From a checkpoint of a small mixture-of-experts model trained on Wikipedia: 2 picks a token.
Below are experts of layer 2 (counted from 0) of a mixture-of-experts language model. Rows are named router (the router's row for the expert), gate (a neuron's input weights, with its number), up (a neuron's input weights, with its number), down (a neuron's output weights, with its number) and show model dimensions 0-255. Each number is 128 + 32 x the weight over its row's rms, rounded and kept within 0 to 255. Numbers have three digits each.
Before each expert's rows: "comes after" lists some tokens at least twice as common just before its tokens as in all text. This comes from a sample of Wikipedia text that the model never trained on. Tokens count by the router's weight.

# expert 11
comes after: " |", "|", ";", "–", " September", " November"
router:077111149218166121125118181096102125101154142090125112132097189055126147125144146101105124106131195132143165175135112127130176115159168118143161132133136134114136098212147132146131122138128219195151103078156144132120139130142149141165190091083175082143194065102143125169201109146089142105136064135149082120136150154081081082054186137065072177078133116150116111151078065118131152102121159141139166139078083111076130087144165162149135174151104133059103133114107139144110094041160109148155145112206104110128136127136167137104089151153098129117126095090105133121110108120183142140094185114143150125179129111176138108143084142149122108109155150114150147110164132129117169102113118094108132125161162119154130125197108139125151113168158146065106177125146067096155164161139162
gate11:086114147071159023128076104124124107078137205071166195093152095077152111147191114143123142138108163167147155152081186137118119124157115116113180138157148112130156180103124124185127097113124162152153155089090133108158101062179092195146115108066144157154157113145109117151104128083115174169133048148132167061122033090119164177189126101139176172120143130134139169132141180102141138151148163105064127082120052127133114174123100164102110166161067103122163085160157127105080125091121124101147111128156146110141131106150156134101134150119082103117143112108098117135115142120126082147115139126137122157147119159094156172118131178194085137138154133111172162107198128197106152135123171168131168184135139119165153139187139133117162093142149115136080147063113115121121117143074136
up11:118169117141122174122097124156082163159076129176137085122078138153088156119072116109145117129081148117121101139105109135095141131082175160086054075132178099192084121122164128159173144191194138124149174185108091095160105163165107093082102179126158109148146185086187172129154113113138131115154160100127090111151161133107159060117095108136127082174079118091126155139165092149137105114117156131139135199137162131155087096104130104122188065119155102154097161136123160119199116171132138172093147106082173110100113154100128110128125121080163130191136119088140161112160102054136133145122129085130140085075116102142124158079099110048160160152112131204136091134192125071097102130108128177130111104130121132151107099052162086142118184117091148151167140141194168173130090107121141
down11:097101173194133134148095132182094088083112105181128109106113110133140109129132127128124068138138158154131157120088111093082178153090124133168156191101099092185117111124145153078103118156117151123086101210151137131121128159166088133148162152124122170155141050059144165049134088123099138128052164130146116126148104153064114105119157118147102154115209086085117082168094083146131085097125155142096075154105148098130104171138122129122179152177119147108105178080127074085146141132105157124192148126169110137167088068086162126088111187136131073126152143182114154152111138160159092220084101114087097152111089099144148140167150122132105087131149081108123134094136117135113152129143152128106119132158145037111107086177114111160099119123182151162116116173121118154192149213111124
gate12:116126148137148121097089118117120136095123185088091165102117094107142168163157094104108095093098170090067133090122129066089093114152095128132191101107093172117098122160089174137111186090111157115165157095154082096150117117162113140106101070122133144164142094126120100148176149116158134154125126131155076117120128102070107161076217125120098126088096139116116156164117127119161103117164199071071170146158068152102061097111158119115138116160098102132108093160116122163111137107153120099087112165208114073114111159106156185090153170087097151230144117144151106147163127102106156196113151107076126146109181136122127091110142159119128151097127157123132073128246089152124089119144166124134172155143147169192127130148146108056145120151174104146113143092188106129098065152094142
up12:133149121172129143052124114151116160112135141100127141124184095147111122136133123131098144114131169107160137113120169184082110116153124106130211180130096113096114139178152147155134164118124095120180120109192080141082124131069066172109117095120121120160120123145144156116152093171095080123117082109119097101134150124089052148097155154114128079101146107122168125162129088162162127124125152109146089099099139164161139221147076102141082091160119163131137069089149096151101133047181119089179179144115106126091185112145105157107127163125123106136109091072146193211092091163137194123139110141174173152118160154083146112107120096060093119121148138112127121157132113153155089149135149064058100059176129199166107091158198159120105157100182097151081116125183129095106135144084144
down12:148174100181144135126138160156136132146129158148158227139136056134073144160135155141046096115166110142130132141120142127148128087146124125193063142142169185144137141112109122122113132129087090085069170141131156151149207130082082134151102144186042134021091156151122090093095126132128118108111117092135144107192147088139164148044148175175183171079143158138165173108153114150141134180135106110124133120151130149094175148147133125071104155134166173134136111124138083103091178131133133152106121116170143152091173060097114083188103165195115134105084130132114115117170121123219099119161099112191135163128186153112147130175154138107132102129139094143095142118147129154120145088142162142103142116132121182131169127126150091082088154111100150100162124106115041152136096115151156

# expert 3
comes after: "\n", "s", "3", "4", "6", "7"
router:115124136184161131109086163121158137104129170130146104142150161111161127082139176136140089114175112129122117130150123101176200134110173170153126125144148104108162051138119097147128110143100192073126101083182164107182124092098080095182174175106197063138231084120112117128174074092046159155155092142097069132117148138119127106087152149084050098153162162146183134119119159122118190128134106103103171164083139133104117080112131183135165152144112120075090153106125110125162096120127118133091128130173114064146118104192130090110116132209150128131152123189141160117072133130117135122072126112118094090134123109189112097127076142102212128107146150166133116113119102149082158159066097099132070122133173087147097138153104156127102127197124176107134160099112132152136138080134127
gate3:128092137079107167134113131144131104111128133128124141160150141134116125156118136126161115143157093089102090162115181121168139147168090104144108126134143136098135097138122148143148195141137140137136093056110135102113089114145155085109158195116093112147098144099123082192151198164173142105144133181163088064127087101169157139143125078133125088153139131108155180131114094096154133088110141178121121142108063143115160150105164133163109191139108129121111168160151069144118120126056144100147101086112185061092085163101133243122124192074141083152137079102152229118131108173138125197149162120112187086106121196130161112107183150253139095095092131126100107102125098114108131143201110116111155122150116156134122106155144150152139147144136136093103150061092151131165112064096137
up3:112145173142095122146098176156123174111118154159047140118126117183091114080110074142105125100158193086114151130144116159145140137194180132116099187151145094161080115165077115140108128054128100145132137188101122135188115157088092155177126132144160193091099167105149137120128144132114093104161132137098100160131062129063121120101174104142099081123101129202141150153138159127155117079112098095130134160141114127141116111105104156151170033116179155140119110113091153154106133101134078130135112139075087128150173145086168127158147151214102112127089212136162127092066101136140147123101132139081244172162145133165139120108146106131129114133080164090126171171077092108177059164159153097129155110144111145111130126172179161078132120110131122161152114105152164075104173164127115
down3:079162153085098101126101157155154144062148137083078164194081124175138122174100135145154114123154141134176153199187150157161185126156145102111093204121135132103124121079081092119135055131124157148106092161182143167120054146111104159160110190113160182112137150112082101199155098149203113197145107160141125159137101140103135160132137113101100079162155151130094153114072128150136123133084123180103131162113085108142134136139073154199113092118198125074100140128078154154148143145092125128141134111106100103099094124051117107212192160113158143159081140155167164151166084144124088171118153157117126103111082075163072143143153137146135093122072155137140122113085069109125102176157178083126143151135190145083126109104145093122117122093117104150130100093134127100113137099135106
gate4:145157146096119102172151167054158151142123114118137174096111122102131143157153107153188133120158116116123095187101064120143097157167084144111154168131072141106150130122135212067098132150123083124095100048088111097142149077131132082134155122092123110134113160164135127119205139146166085142099072170149134095117067109168150169175151122107113155115136150120091138134137098159190142119134088090068145084203102079114118107122103113057118114128092152150124096161109118114138126163065130156114107108137117105146119168115055203145111136112072123145080104109189092167127120129108135149130170152085126163133135174105085096098127190120072145087113125127178110064141158140144132117150120126000151124105078132118106093098143110055133115106106104131117124082132089146111113150067106
up4:066129128099108134101098091138096100161161127123081118092103177144115114167097161112055143100163133201135180141151145151121111128188105128094125126189161120161086151121077103110134155179130102094115168110157086183098119214141110108094145119087139182092084198062162127162153167091130138119157109116103170149124118140074117112144112128220156147084169100096141154062141153054160074134162142170179136141107091141126149166146179116159125134110207127126125154132139097153088167066174134124131119145117160165047139193092113130105144124103100117114185124091087167130155119112139106123110141168154159132106109119147122186095114120104163099133072115109153131108137157103087083171176142130152148056173077166126149175094168112155097147141133089170128146118142161117066087134090139
down4:132197122135177121123135087106135114132169152196088093118143143170131100052124137114154130170110159124111090061162163172142099106075122109136108110105169146151140138196082127189151115136118190106103147155147116164114122138101088130162167153177100200146151111117106152113086155105086150111140104087056102187168133213122141089093106114152099088140146107135143113115109166084137105147113132159122136134128170162187212106114163102127140183108191105084130146092137120107102127102125085133064149165118108132133154111124167107076088073143152096128125111127092146050157143151141151164125133116125134124146195158123168160113080068120179068141095161092104135136122089136082135166194108162212064114132128086123175161172126147137156088191153155138129101189112143072125129107143113

# expert 2
comes after: " |", "2", "|", ";", "9", " F"
router:044171109181179162124117121138076097058114130083173115164116162088146151084105160108160121052122170111161129170161108135147172131124146071176149135150182145134161093097137093193143091093089149139086115143134178123119121159121139099140186069088167140104169110156111071149161095121134120126159071114096132169134171182125147113112175131124069095152163119092202165123099111116126129145122141116129215182123100105063131123202095139164149156097157142117119155111119157125168125087159119134111070102168133085048124149114168102150119098167078092106167096136105145159090141176220125110079132076115139079161147090147125131060108136079163083151135130141103117092141091177100160150093094099087103170084146116108163158142153136138105144124125145131177156113137135103109112131107118
gate11:109122137135106158112108098149163145106162133056097161130221177136103122134158133108136075140147161123164123095135111214097093116147139135128128115106161099157179132183165130195165127123126112102160117120173162197116180164125133092084142110072106112181147196175104096123168152097153150123120086162120092099164117152137134083170078095084066092112139192126144165108106101123135155120111091119119166097142081163162109123102163135112135118171143069120095110099120040115130147094120201186124135176103117104095164129188117118168128122118100100162180126112172154116084200122109111105121143146043126065159125139081081187138074149087150106142149131124123144116162120132124149102027162128079124071118146165125111142153110167106073131142128114143115124080172129159182098108109104
up11:145107191171125144139158154149157146121125157123121157065156128122073080140131129173185106139137122122087099154117164171085149155154068061192129113147110173199190136121159087158142185119114100102120140132158134193109153139140057117121132087077105119109129122170070065082105127102189140146129162112101158085144131113116092102176106165116050122091145098096190155094160144104121129145096139110164161139121107133126081144144092160138078160198120083209146112112172119111179121102139164143122133124144182158080166153173206148129136121143083116132131163113147128145144160109158155114128119111041125144141157149063135156124072123111131137167116165107142126150203114117090141118175102110135112126094094128106105119143134161068121033099154178143179106127106091168130074147148085
down11:167164142056150149085135172157120103175138142093146123130097086127120172106129087149141112120133149112160121126099102160117128167105105066129113137106141089044127132111098101072065145104111108093101140092097138100126165184131120170126074055160138172099086136109138115112162182135099113105102132117087190122128149123123116135107152173185117089068108148135143109127137112117098181140172152098184189147160179186130175130166088138119117082080153116122133040102140078120074112197124059203061140066145103128090147123131159150133141130077159089130156136127181147140175102119104146109095078139163152154127103133103152085079141142137072105132079113151149125178148075142123027082154125163117126104134180177142184159094069117097141081134129131117129120116119125095102102151115172
gate12:129100145113118118087093093175138141118139074072078091117112149116146185105170133136114136098075121163146123133128108127134144165106171160079084100144200102131165143115120202121072060187130112124101116141085136131156135150115161060135119094115155117185120129158112108143099119194119090135150013140150151100125108143154131106159117115190123147108116139146173131052174095132131190120173073148109197139181112159184097161147115080104109116127115155106120138080183154098152138153149191108139074059109094099150131117140117138187141136098076108113154037092114129131133047083078127098137131172122102075180155119167133116167151155134118152160132085148074134091124140107115154134092131120139138121098110174118128111084116147120093139111079069168111084101191071127140099107099140
up12:131145111148111109121200170147107097104088140113129097110143140149127115144145105061124148109090128114108158109159105121137185173051129108161185153118135102133059106163173113156143067146169125073108101140163141104096171113094162123101158043111164165166143046106129091171155133152108049120074104095139157152122133083149111092089113161108158139113144096104122125133100103078135133150126106195114085146170139127147096148137087069104115163103083092179142156142149205150133096093144157169147082124167176152083124100147162128094200077127123130144133110051129085205099125114136204130117148203193124180128171157172099124132134132084156097146101069141165150116110183110109144110131174116211116136091093124128161158077107139126124111122134115161112166113118149134107120156169156
down12:086134097084143156126147127216117110115153145186146166152152135131119109066126120176112135137125151163082129139096146143131141145120093089141155142152105085128118072134159168128104123161095112180099114119114087107180108087147116110168086126131082134165116156128125179079078143102081181155154141085115040093200117201148080088113151112118195175139096106224124143142150151168135157141142120115110151153112129198155165141144090138113168146127101195155131180151147080067104122149114124154175054151133185144121156116121155108127073077106182073125091118094107112220071122119089112135171176119176130116164078117088203139101154139128136177124178110062146140131092085135108091142087129133156140108110165120084125119110142153115161163122105115110154179165136139140089099130150153

# expert 5
comes after: "\n", ".", " |", ")", " \"", "=="
router:100145132148164112116101129099116103113119192115122131137093190084186133132140166091153119093140186147157126128122103109165159108092192127211171090109130171148117122173190134179105156144141194138123150110150140104160156099169148136121103120054148112131156046093130133155122093126150187127163112176071127085152148142175109135116159200131123156094169113085129106133098182104121159138073131137122168154129080106091144151194190152118179156086110106082155117143155153163123143130152138141116121101165166104088168140116099111078113109117128104088139132108149110133102153162110079114060091090098058147169091102097125099069155131172163085151189100124150152119137151144073124190087096107128105123122141128085182125101172153136101120168186187145097203084148105166191121070136096
gate3:129169110108110101089147136119075107128079105128146117048119160172158107068120140140140125058209199123133057117098064141146155179117170166103129162127207145126161098093146098124086105202119195157131067098160113142134148133138138118108167160130123091087174149150134125180126099107121173114106130180157137101114162119123189112113146128154095141096156115170142168109133119107139161130099082129141147203141130139145134175065141200116163122098220126149105103103095119184113105103161171137139065097185134123193089103125087031083100158135077102101155119160171153177090112179106119079107155156149120144110081167157115136094099123117100101093131103144202150126115083136091135143123101127093094154148137144141143132120113142138136155174140179166122120146123130110142154162169095
up3:057150125146204140097131124104138115152165080127087125197125118123177153095085194215122071125130138130100114134190128125119102141178116152095158086161124121132104117128148085150153114117110116162066064131120133128152120148089090114165130175092073111108163192128135107082140141139166129107139075122230109139129175089208105107137183120153124109114156118186086107171095105137142100153156100056100162139120050118099101149137190162141136123151128081090112152082081069147182115115156128125123124091113053109140123121117136121135136116163125113132149179160119158095167092154126077084137191126136124099152140131165073148127124130107109057027196130188087115142099116128147132121129126091123126145093181140070137140108111132162053128164126124134084116114105142106131137104125153
down3:158080140075056126150128204114103113121124168162110124092146083171108142159124089119131158143161167133146099109158136123150137120129085136115137153095104044112143169115106105104152177107091159089179156079129173125104056097130190128124093140179194155137098106140103186125118124151111119171151179142132157138199130107069135139096080072110144108076158094094160173151112145125114107117072111141164103090131151164118159098079120113185124147121158149145129132126139140096129132169071128136158087167156199106124114133159131213254139103099145160170104058101149120133092115070135183159126101166112151163103097138072148139205140175117125165168094121111152049073107141103141094138158141138109128085100097159143119129134140122160153139107120115101168085069123090145119122140107154
gate4:106055123112149137122096156127165117127068152096132136083137172105161083092230199136165097117154144113100083128178129106183119125150148126112156089136165143073120063154194159159104117108080175118162133080185142110083093154109115094129091080089099142151135120110147133099176139093072074139133109169151111137102079107124090161169141100153146083089109153126130153089169069144126138143121136125115113145135065117083097097093129150161140125109141164149115115093151077112155093135089134156108076115159138125121103153116157130142168180143103127128182058131192111100097114104101122160134151064106100049181063133168114097197180204136129144105197191113153111124126093134101134128123143187122154129178178162135155107148110146078125148144119100088112162072165084152120108115092123
up4:162146144092142158142152126148121144123142160158120053055133145108079071135149168142093151175127166123140161128148135153079128107075139116129116083054130149128083161179088164195119116056196145102169149152093076116111103119063141155137083043186141152100115115131155162149116120134092133158131153111090132140064124118115065154115152181089151082097114053106070114093142159152138164105092154148147134107144154107161147144170093057094094207151101137141198127157188139121133137157117096099078130161152155173085127129108136114126182133094137106081104125082111110116147153146105144190149084097117125116188152144046070127055146096110095118182155097078164115125112180164117119158172147166143123134153125128151169120108156114172150120062119125112100139110095144122119137127131136
down4:092193173153113097103120134072163120177133163089125120137134157137118152155156179124086116031107136097117107129174151070088121107087158106105094119127143177121160131122097122167132091148092135129138170152104150116132191083158073120175248121078141138147173149120140108115134116100147160104098131128182105165083105125176112146151127084109164136107150150112143139135128079105147132162101110117123143119140069146093125161126118150099133154094089119162135125111133097125134133123186152141125157162160108168125181118108114154151143125154058164194186136098120133119088173147161114124120102134154106161110085149122121179147084223125147128143141120140129164137106195134031126174058133124085149081162151121167082153132120199105091161099108105187154166012140153137110079116140078

# expert 12
comes after: "0", "2", "9", "ri", "ba", "li"
router:133158102189184077145169216167147101140147137087109051126165170114180116112137204111133122099192185173132096092145133129182176114143175126141160130110202097107136087150145111181123096172071121123112081105149136094170173133173140112164184108097163112200166107122089168114130085121051155134090124152170142104141141162107075087120197153101084133149132122170097134189111142178147162098075094087168140154123103128085141111160145143153154116137123120100145136129090096129139073122165119145083123135154107113155167125125096052133125170192109097154138109130139161144079164171153117099082108078110115124140084124153128120111111162110155141129173067155107184135099103084091085124091079128124064096135160154105139129102146143085124148145147119167162129112141197131147088147160100
gate3:114121110148118150117129210125138143155128088084148090179142115104172132090142097145173085132132147154148080082124099145191081137157204109106152127066152114092115118187160179170124160197080113150170129107102163113124153131149166120155111088120120115141129113126104153131106112177057140106147112191135098071120134145221117126143064133099133118108111164142164109099161154208084115098153081125131141155097104054112163091123152120120155081106078185139115142099121113114119098130140133135058177145116085115136159123096139130114152163159152098103187098126097132077070102138129120060115107125133099076050116182148093107112123159130112175096169079118089074070081121096087095101103073088138120101113144148121153087133083160057075172143132136086128127095146134122173137105088084
up3:163140136181137186157139111123125094146115170118112112176086125083129136136144167137101160145113122118092090116031131146097121141128134118150146060178134106145091150071152137152114156093171133131109145139095039137126118086132105132216137205115141095129145068080190125165189125059153135104171085089136122167134136073096171177135165097134122136134134086084151124124145173143152145172214169098152118115168105079133105151148133132123105133125130128110125180163058136092122168142148112074157112081159136106150121125129162039133130133105080149187121167065127113144161148085145115115211138133098079143156137203171104084132179126140109172109143165156110123127143138123107112145175091070198157090099147092154151183124158100109147065163108151147154090124137139140106149133120150
down3:129109107193074099161080116119108130131090091148105066106186179165112128184085139118141191114062160116143099085100124131165163118151107108155148090112133138098040115140137078126140155176154106149124147101091119106138097115163144109147139114144147082108131137100077134105160134177115072111164148090172123072037147168180131140217155157149148166137162090155136114143055131115101105084118145158131147094119105034166137119151156121146178104151095147143130131166154157109065120091185144094049183095103108128111169142181158113150150121182105181126175116094125132153143087112148086089103154100156093091124110143100118128124095131161116147156100085122113150087151122161076167060160112119131119108135141099112146123112133173163090137128174226103104167079101119079152115109112111
gate4:140148101147120087151132174100129161122160131076097138086144170141162209103098161107123051126096143024160107126126175089150111180151150112167084056141155163153149114137111121176142126133198111150124160078132176116077176146200170131134138125103137161165127126087097135152115126132104187142147121112127136132139145064174148117144113150067083158080125149156123103143147193126127083169121118092079126143106086147065089118156178171118152063113128171088141105126101120134141089146143117160124158099157059143117131172106088094085136128162193125135055107110144129107128144108142115089093175144140150107118083150161085115123169142111135153099097122136139124117139121204134080078117092068128108116115123096119135188083165134111099107100150088124208159104228133130090095120083151
up4:133094142115119155100125111110166126161098072113124140102169111142145105128169046133221081196168141132159077102146106177153137109111130153100155147144099116092157100134131140098130100164109090182119113147147143126138119100114134112109114159123135098081104180120147121126134129187141070091204138161158128099136113176151037095132098114108196114118128140132189133083140115186147158114120193137124090082160139180143149150110128119165102079173173126112108080089126076038157095139126092127180131186082144112170146105166131140127107083090122121151155115090114055126139093143102073185180083148142113152091132145082130065127155129131130136082124130140106136141094197086162146105117155149135146095182145161144079068155078083177146063161073134115103124125118138125203161159126126
down4:106158147135103137128133052141093131093131139118173093159147112099134144146176128116168119126092111134082107184071096199106183088095086155132151116172068103121037111158121138147152161090141088121117114157209096217150093070177118072121158095065172127141129098125168119094163103081114093073140074149175123115177114174103131102082161114149126085171169130138188099161142099115126132130107155110127119145115180072159164132130095122121175187188159082145118079063141112099152144146130110144112119100179140106142131102126160132107136155123069112107190120183170102145128133172127130160143104157123065126105155157090140120157121149100178109128125166129112180112110178099101134174087098106099146152151224139132143109112090101126110160118079164131156109107085071117135186155123138

# expert 4
comes after: " ", "1", "9", "0", "2", "–"
router:106150176192170097089145129133083181095112164111104173135100173119179152078129163096184122078149140140159077114121092083196148141138158107123146095119165137128160092119144159112116134135076170102139073096163138109135132092144079131154192150067154071130220105159110119152173115091144181112130108183096096121135137159088116155109173109164080108124185127100165122182140116077126163158148080057145171143099086135067114134136135183176166171156122139131082156132133119138153082081136096106139085091219111096098109108104152125139102164157100101154126113120172115119108134140238070124073150151120118162138090152148157113134114183123160116095165155120152106121189091146129163123093087131085102173152161075130117157139121117154098114182125127143152187125150129143101126146175165
gate4:111104066096132174167111128120133141096136144121098121126113120143106142148109112121103149184142150155106106158113194111076140120094160095190054144104016152125110130150117144138164197080126129109177137175141065132146106143212112207049097107115163174112141179128097141151119118095143109142133101153105152071110088089138121129198083134134110168127133115139134106128095155120143152065132206125132092126135130123095159134142147174108107150146101083152101118190108127217151144128105111177158114200138151140129171092146146160122132107128105090174182114081109160121148152119127119124145118145137171149072081153155150162119080143184147106084072158180144007152122137075131150137154138155092116089070129143123108139135134101118147120127154192118056132103120147151145128121142081
up4:133170153095083117114111181076167102111081131127131102052128118113123124141125144070127114118130076108095122128151142135107145123110110136109149118201156113159141157105148036126076096109117147170081157128077148105148161145079105095093197169124098117128087077099152073101148159150067115159150118127134164173172148116156209107122157149138114096129109168150150133130130109086107106172099110177112153099122127119148139140126168122176098083083122186101229162066118149091115108165121159064076127083099125128154145104071120125130151146099133152127117135159139147124115096152125139100096147120150090085134185118050102164163089150105131115165149058115197162104093129173134063150204136111162093113120132108122155084139137118165193109098122063121163113118169104151040101090149092
down4:101088119120017058120099115083151172148152138109108170107136110172114180158116127124116114212153180091078089190103135047111122094134143143136101171173124140194165127093131107086138144109126194133156143129167126172119133110144086128117129141087142147143153160148138118110089169078135108148128134212176156174177112068147083181152146177116191088078159114119128102108183097057098127163137182088144102153154132152168128156122189181108125191118099140125118144124112175137121173115086133134105153091121119134162129146136092184113130171104119093170108113181141122148096164092104168175119086122089165116134130112170128075103135156113092143110169118180144100165118192134061139117117167208114085103123079140149103109112125148142155094101145167139117125098111086143131103136102089
gate5:103106105097082103143132145119133125119057179116122120121129136127176180155158166134117074120149180167092136159150192076200100145140186126123164189133126135107132110135150150101147142150126124147175151069080080188148187113188113175137190139071182143129054149134118123144140148098155109124094122181146136103129083128139129141107177127128140140141088118081152109076162054149151161147117144112118112144095105114128134121146169135137142135061082163152114090127149146140110137093117105125119101192168083142096138070122113140158083162121138152243178095121223169163089167098122144121134086181121047139133043144157106122121117152169078163069117147082145099117123176112111153132167159159091174108134121091128136116076136086123137135100163093127107161095121103164125113113073129
up5:119140168146168109097154156171132186104093237141105162158098138165138161125108125112185146122120111116125116098157156083166134080127164085156176171119127155110092097217098129076185122147115120066180099165159111132149141094168091168145170148162164115094068144109094173152167153089130133084130144149120080132075137137106075175108174102124158104127126070083136115143108109078162174130169075085154091102134138087131116175127094089191121176040123086105105111118101129131155146096169082113128086165102097106154154096076168146126065164148095148144111147120141108158132108128172071140141125194129104140115098100042143118092145130124131100094103149118144123144141125172150124084157093153092101134168139090120077053084132116170121076123126123105183115148123168096133114166102165
down5:124083129136066113101080144147092102117113148015117143135140112138094140141110162077175096144111092076090108125127169133197119120134126130167187215137124087098154163124068119129156108129114123088164091109140073180140138167154059147132212152117151178194129074098134101144064151077131160090140082121124080193145117094129118129115130136119142094094184143137138143110079124081166141094118143180122117177155099125065130133136207086145137131108138129149133151150114165129119118149103127073129142075081132133123128076116152111099116141120136149143131136144145122104085152146112091154158166126112062129160131121156104116165144218096069111110139112115151135118121116124115127094119107155100088092164098123113143104111103098093193140147124122171145157000185113120164134115060103

# expert 0
comes after: " of", ",", " in", " and", " is", " to"
router:067176090185168126147083114122132149063112128137158079116113124094147159097151178098119103058100178141118130151098074124138105114128157072117076117098140088108198096131160138117143129112100158089100125115124148114138106122127124103169197107094142108165219170189095102131120040088120137141102129137109133175128099173069139148104185176075103153114168167126120055177112171107130121162076095116121142142128117120079109083161120132088127099135130164133136132124149139178109089121152111165163132155172100115121174118117146090122125108122152134137124037140122122122077161129180198099060131127123120099169108151105075106133079130148150117116147128169134129099154147144092146142111130100170084128114247095114156170151137152080116180205173151185126162122159097165148088117099139
gate3:125125132107129061108157106068116144173113148150102119089117090064134170122183101130152127121199127188156097126145115122161122078167155123090134170160077125187154161179128188126104169122078110155122149133119100135159093227118123179166143153136117191132142121139096143123155154122137102174123093154151140161108093166082087191148149176179129152160118185089115112133167145090120120091182153067127115131145138125118091148137178098078145151085161099157071134142111143081091117100128137145196152078145164071146099133086219091091132125104137118085151129136150084097096115091118134129081094121144138101141190182119104148109119150129103062121116075122205133123141086116141140115172169132106119094182123136081133114147110130111147163135131167097120217136112121132111079063094061
up3:158127126131154088149137139126075174107124188141179150107117094046138222102138122175129180182178167130151154150116141114140139115104127111108130150142077117119188131101107218088127138104123102155111190141110039219105112163115154181101191123147115153134115085184100121170123142092113123186159083097145144128091086100146084180125119151150131114149166098091141146132134176108106168103166149127167098122172158123109129169161123102094150148129112127147115155091208164182056096140129108119177124143137135140164132094134164131129095128146140138107084094144099151146110145157120155086107102107129182088208135137121145132123155133090135102114108050191145137106143176106096116128130148094116109165137095162187125157133074090154192116063130206094123128112064117133130103091105092
down3:147147128120132129094099084099184155138103112161123133121114098124127103115153151073106083126121149162118123047147134145131124119194127125112133066110048146103073095140111027131093088113101111148154134159106132140108122144064131076111149115143089128132131197100142150072069135105150156145112157112118159127163133136071111147212149124147171155131095135048095055123095124102129066118117120151099132124120213137172075089099136073180113144086126087176140140196149141125133146076186211094148189147131163129100161162154092111128155107058129153065110113138095078131100141060136165131104137101147086096151129190118134182155095083116122094107127191115128115136141126126122157128158120143175127108116151088117157091171140145077100129153139193157091125144160111132132076144082152
gate4:139113131107183117135117116123138144068098143094102125097148127154112151136125118083127097126142192154118144123114088120125114100173123103126144138107152126182124135148118148102098178116073106133159086127144089087118088102105096091075139159136094165135030185164108035181193150106146091129119082144155196107166147109085117151152120149134146167118158146134071111160100127132156094089159130135104116134058100117131212166198129120131098234124171177136112120084178159151149119141078134077149116150092121165068142145155110143138137159154122173113183166130124133130137145171139113117175149135167085078141145065165150090140139156111188074234086155116159130131148125081076145150130119116083114126111183109130126088153082102104104124165113103130147162116097111124090043151172113
up4:139148094075123090133110092167153133121198136134172049015142122127116137170095129173092145085069178128123127069143109145110186109133120098153067122058165123179122139148153111186131130148103170110130100153173170176124153167113164162159132094126119103102105144132138156149128104137059130179109168117138162124113196152099129103074124149095083115121165083128178128164114122144166133134158169042102086137116155147163195172234120141138101109150092150111147111116107130121114151143113146102095105142113172126097190102133123179087110140169159105161125129206159154141119097163094148114127103128158109094113115071145101139143138104112145133166167172145182124110126187160097079160092099155126066098115162108129138137144123131148149070160104104127144180145101133147086144102219142
down4:141193105120139151158109106113139185117097134117118133122101137133116130107156104144091148072152164115081152158099091190102110136143129087121196112151144141116117087152096092080109073099128176244108067126161104091148158100104152140077104138145159068066118132149131101150147145163167120151099121171128185131123161103166119188089123127189154142082055112103073125089086196133134139113147132127137119147070131135114107163099133081177124176214062165068127138129080086091106108140165116138128109069089103133115097080119113124061124154162162144153151087080138113158136145114131119134132124143117090162117136128149113151197097125078168110136128138068127177173095163125161077096147151122101135087133116192152156143136066086125145175119086123130076102132158087040137157122140130